{"d_model": 384, "activation": "squared_relu", "router_score": "softmax", "balance_loss": 0.00068, "router_logit_norm": 2.0, "norm_eps": 1e-06, "tie_embeddings": "early", "beta1": 0.95, "beta2": 0.95, "seq_len": 1024, "dataset": "wikipedia_en"}
Below are experts of layer 2 (counted from 0) of a mixture-of-experts language model. Rows are named up (a neuron's input weights, with its number) and show model dimensions 256-287. Each number is 128 + 32 x the weight over its row's rms, rounded and kept within 0 to 255.
Before each expert's rows: "gets" lists some tokens that make up at least twice as much of what it gets as of all text. This comes from a sample of Wikipedia text that the model never trained on. Tokens count by the router's weight.

# expert 11
gets: "present", "Ak", "known ", "Dor", "Son", "present "
up0 [139 149 171 146 123 130 160  93  68  75 131 174 106 136 109  77 138 124 119 110 118 162 203 125 178 108 118 133  47 147 135 103]
up1 [163  49 204 102 108 161 139 165 151 156 158 123 115 116 165 129 134 174 152 109 176  99 159 109 164 119 180 152 133 101 124 123]
up2 [120 135 131 175  79 165  77 130 172 116 118  99 107 124 123 118 160  90  71  73 102 133 181 146 128 128  87 124  92  96 133 145]
up3 [ 95 126 139 229 174 158 126 149 102 105 108 118 131 144 113  73  73 117 149 177 148 165 109 153 130 127 146 135 160 156 115 160]

# expert 7
gets: "am", "ag", "ad", "oc", "ol", "og"
up0 [125 118 100 131 108  91 127 137 111 134 122 122 191  84 107 153 196  95 137 165 169 129  81 149 107 142 102  74 138 115 108 114]
up1 [115 119 128 132 108  50 115 153 114 119 106 146 133 162 168  90 120  41 115 125 106 172 124  88 107  87 164  76 117  94 159 110]
up2 [118 155 109 126 208 176 138 104  75  60 111 108 147 109 131 154 110 113 114  73 142 191 139 108 116 201 147 120 117 111 140 151]
up3 [127  93 140 132 157 138 155 122 114 177 138 110 162 140 108 120 134 113 136 100 153 156 133 173 112 145 160 129  65 129 103 136]

# expert 27
gets: "National ", "TV ", "company ", "State ", "television ", "Company "
up0 [112 127 150 171 166 114 119  95 140 135 138 170 117 116 119  74 124  86 141 128 108 187  71  81  93  98 123 148 145 115 167 119]
up1 [133 170 159 167 110 114 121 123  79 120 103 147 106 126 149  74 107 105 116 141 118 108 121 132 146 148 188 135 120  61 184 170]
up2 [170 150 164 101 114 128 111  73 112 179 167 127 149 168 155 111 147  98 154 100 124 143 122 137 180  86 103 106  55 108 123 102]
up3 [120 155  90  99 109 164 154 154 123  86 145 111 140 117 149 136  66 145 110 139 132 138 129 148 175 155 130 144 121 123 126  86]

# expert 10
gets: ", ", "as ", "but ", "called ", "\"", "named "
up0 [129 118  99  80 130 131 124 152 131 112  99 121  87  81 152 141 132 150  52 138 180 170  87 125  95  83 163 132 157 120 113 176]
up1 [112 190 121 129  80 177  74 163 139 153 116 125  89 127 181 157 139 117  97 111 104 110 115 141  97 139 111  99 200 130 157 138]
up2 [100 188 120 139  95 114 142  56 128 148 139 128 142 118  61 116 105 113 106  87 207 132 145  93 139 123 156 151 197 149 141 125]
up3 [ 88 126 142 230 106 103 141 132 103 154 120 119 102 167 133 152 111  72 112 171 104 106  89  97  89 161 153 104  55 147 185 121]

# expert 34
gets: "Mar", "Qu", "N", "Pr", "Gu", "Mo"
up0 [138  95 107  98 127 154 165 119 125  97 104 160 117 152  82 101 201 152  96  98  84 102 128 148 110 129 158 133 148 150 169 129]
up1 [106 166 126 128 151 117 162  90 131 184 129 171 102 162 104 143  67  66 179 108  77 165 131 117 170 108  79 127 135 151 161 134]
up2 [130  70 125 150 150 115 143 172 106 128  86 116 109  84 118  90  97 130 182 152 184 135 150 143 123 191 157 100 122 173 122 138]
up3 [127  91 132  53  98 123  75 174 208 152 143 120  89 127 164  84 163 141 152 110 138  86  77 150 115  92 168  93 134 123 172 137]

# expert 6
gets: "and", "based ", "Pan", "Ed", "West", "As"
up0 [200 136 111  51 209 210 135 157 132 127 182 107  90 115 129 197 203 125 133 136 163 187 119 118  63 108 111 176  78 156 160 110]
up1 [177 164 121 112 193 111 123 160 126 137 130  62  93 159 187 126 132 113 105  69 190 128 126 161 148 104 138 135 169 148 130  76]
up2 [117 129  97  42 127 123  58 124 103 172 136 212 115  73 115 109 221 124 172 124 170 126 123  84 129  52  96 135 115  75 104 126]
up3 [ 52 153 134 157 156  73 100 132 141 122 150 113 163 100 136 178  94  52 124  92 164 168 135 102 127 125 140 125 118 137 171 140]

# expert 25
gets: "1", "2", "3", "4", "10", "8"
up0 [145 126 164  52 123 168  87  94 128 176 134 154 151 187  98  87 198 129 121 162 177 124 124 138 116 151 121 114 126  97  81  95]
up1 [124 130  98 173 127 132 124 169  62 154 132 120  87  90 135  92 120 157 141 106  90 180 119 128 108 149 128  50 138 135  53 159]
up2 [ 96 165 111 122 118 109 100 131 146  65 169 110  98 137  97  78 120 117 177  95 111 166 115 123 159 137  80 199 149 175 132  97]
up3 [139 146  76 121  97 129 141 114 131 118 109 136 115 105 139 109  80 130  90 134 106 115 147 118 162  83 177  88  97 118 157  58]

# expert 29
gets: "| ", "de ", "; ", "like ", "po", "et "
up0 [108 126 189 129 139 109  69 131  96 162 111 164 142 146 113 114 189  43 128 148 145 103 171 160  90  56 118  84 141  81 132 136]
up1 [ 94  68  92 106   3 129 115 119  86 160 215 213 110 105 138  75 141 150  88 143 142 129 108 138 108 157  44 141 122  95 114 174]
up2 [ 75  86 137 153 100 192 145 102 182 105 152 149 140 108  80 145 160 109 136 190 124 107  96 127 116 117 142  92 147 111 136 154]
up3 [142  83 112 157 136 149 138 138  94 158 152 115 141 163 127 128 121 107 126  89 102  94 126 151 122  95  79 128 162 166 116 132]

# expert 28
gets: "= ", "than ", "^{", "Con", "The ", "the "
up0 [171 102 137 118 121 177  75 148 105 137  87  95 101 150 122 144  97 119 132 127 119 102 103 174 125 149 167 153 144 119 123 111]
up1 [ 61 138  69 104 162 140 122 143 120 154 145 141  64 144 132 180 122 171  90 126 107 138 132 157 125 125 174 191 177 192 121 124]
up2 [123 100 150 181  93 112 109 194 106 110 183 153 168 114 146 159 156  97  75  76 154 123 159 127 149  78 126 159 118 104 159 122]
up3 [130 177  68 121 109  86 127 119 138 127 114  66 122 148  80 105 166 121 148 187 157  99 130 122 135 145 139 145 153 146 124 126]

# expert 4
gets: "not ", "also ", "very ", "often ", "USA ", "again "
up0 [ 95 123 122 129 131  94 147 132  49 111 121 173 129 106 189 139 123 148 129 163 178  81 129 126 106 162 168 125  68 173 137  82]
up1 [107 182  79 110 119 144 163 120 145 102 118 121 139 212 108  88 105 101 158 107 148 128 110 129 102 181 157  93 123  97 154 128]
up2 [170 111 152 102 105 100  99 184 140 190 139 128 120 101 150 165  93 145  81 144 142 179 140 154 153 150 118 155  91 147 100 210]
up3 [173 104 158  69 137 118 100 143  93 107  83 132 155 178 141 105 116  57 108 119 162 163 170  95 102 123  78 140 115 163 156 127]

# expert 38
gets: ", ", "that ", "after ", "when ", "where ", "while "
up0 [114  72 156 166 124 118 138 136 149 126 138 167 126 156 116 112 150 117 122 147 123 118 142 145  63 153 124  74 173 169 101 106]
up1 [154 128 149 150 120 153 118 108 135 189 159 148  90 128 162 130 109 123 152 126  73 106 139  94 143 129 167  89  82 192 177 117]
up2 [114 147 108 151 141 101 113 175 142 120 140 108 162 145 113 127 135 129 202 168 103 118 130 180 121 126  90  65 153 128 186 151]
up3 [119 143 111 131  85 130 128 139 117 152  84 117 116  84  86 174  81 142 119 128 104 141 163 122 122 134 143  88 160 138 105 114]

# expert 12
gets: "| ", "– ", "- ", "; ", ": ", "— "
up0 [136 175  70 218 126 147 159 150 178  67 147 151 107 126 101  87 120 167 154 140 126 155 113  93 133 137 111 152  78 116 117  88]
up1 [117 144 176  96 105 210 128 117 137 135 153 101 134  92 126  57 168 117 149  78  96 122  97 103 138 150  97  91 132 117 111 132]
up2 [ 87 124 114 106 116 160 113 126 121 153 141 191 121 150 128 205 140 160 176 115 158  95  98 129 155 104 161 121 117 141 102 126]
up3 [125 108 128 123 204  54 107 146 197  85 159 151 149 109 129 202 149 161 117 107 120 191 107 153 106 105 127 101 141 159 123  94]

# expert 33
gets: "s ", "ing ", "ed ", "took ", "take ", "es "
up0 [130 143 119 145 132 151 131 158 151 125 106 141 106 117 114 145 109 106 145 109 173  97  91 111 108  99 113  80 114  91 127 138]
up1 [124 122 156 177 173 134  75 166 120 118 178 105 150  96 144 142  85 122 150 109  80  96  86  93 122 145 160 103 144 115  90 106]
up2 [122  97  83 193 134 145  91 165  94 135 161  94 165 126 140 144 147 104 128 115 105  75  28  78  79  98 113 126 134 145  95 101]
up3 [132 132  97 139 126  98 112 101 126 111 108 149  93 102 152  87 127 176 128 152 119  90 119 119   8 130 106 127 118 106 129 107]

# expert 16
gets: "his ", "their ", "its ", "her ", "team ", "His "
up0 [176  69 125 130 145 193 137 169 225 144 107 141 127 151 125 118 147 131  97  93  72 124 162  59  86 141  65  88 146  85 166 166]
up1 [ 87 111 142 192 117  70 114  72 133 155 201  81 204  91 130 157 134 122  93 172 114 112 126 129 143 109 120 105 122 110 129 119]
up2 [107  35 158 149 166  43 144 103 120 145  90 117 133 170 152 155  96  93 105 111 183 110 105  18 197 104 112 151 113 109  98 115]
up3 [123 138 190 163 155 180 121 117  92 153 146 146  51 161 189 157  88  85 112 167 176 130 101  96 146 139 115 189 152  94 105 140]

# expert 32
gets: "| ", "who ", "which ", "He ", "that ", "he "
up0 [149 146 122 129 175  87 128 140 130 116  59 109  80 136 156  88 172 131 174  84 137 104 100  88 156 107  65 205 116 139 114  90]
up1 [119 136 135 112 165 173  97  75 132 116 173  99 128 140 128  84 127  98 138  84 138 104 109 120 147 156  99 103  42 152 110 131]
up2 [146 107 130 160 148 101 113 118 134 181 110 142 120 119 116 201 179 176  92  87 112 109 180 129 143 169 132 127 117  97 150 107]
up3 [123 145 138 161 123  88 105 127 140 108 171 125 122 130 161 122 118 138 136  58  71 110 160  68 169 135 169 165 174 115 175 116]

# expert 24
gets: "(", ", ", "[", "(\"", "( ", "meaning "
up0 [190 121 104 119 161 111  74 142  93 149 127  99 104 178 114 152 122 115 123 103 125 105 129 106 129 122 120 107 142 173 134 111]
up1 [168 141 167 139 144  92 126 185 153 123 128 157 183 151 165 115 130 117  80  94  49  92 110 158 159 144 184 127 150 129 185 166]
up2 [ 95 201 113 163  98 156  61 118 100 135 156 124 126  97 177 146 106 104 111 108 149 129 143 156  63 149 168 125  53 104  83 174]
up3 [ 95 161  80 100 157 137 116 101 161 130 148 163 100 134  66 113 131 185 123 152 143 133 134  94 124 127 152 126 129 123  89  60]

# expert 30
gets: "the ", "201", "200", "199", ",", "."
up0 [134 186 169 157 106 147 120  65 151 164 114  52 126 194 164 120 157  92  92 150 152 149 108 110  94  77  86 128 150 153 116 115]
up1 [109 118 146 117 114 141 100 141  68 101 155 142  86 144 141  52 135 125 175 157 152 117 132 101 157 179 200 103 135 115 129 128]
up2 [ 73 138 111  56 139  96 151 101 124 126  65 173  77 118 188 123 134 138 124 119 139 100 129 158 142 176 161 196 174 108 110 179]
up3 [143 150 139 171 138 113 143 156 138 106 221 126 123  88 109  95 164 113 167 133 113 106 133 159 160 162 150 186 153 166 144 144]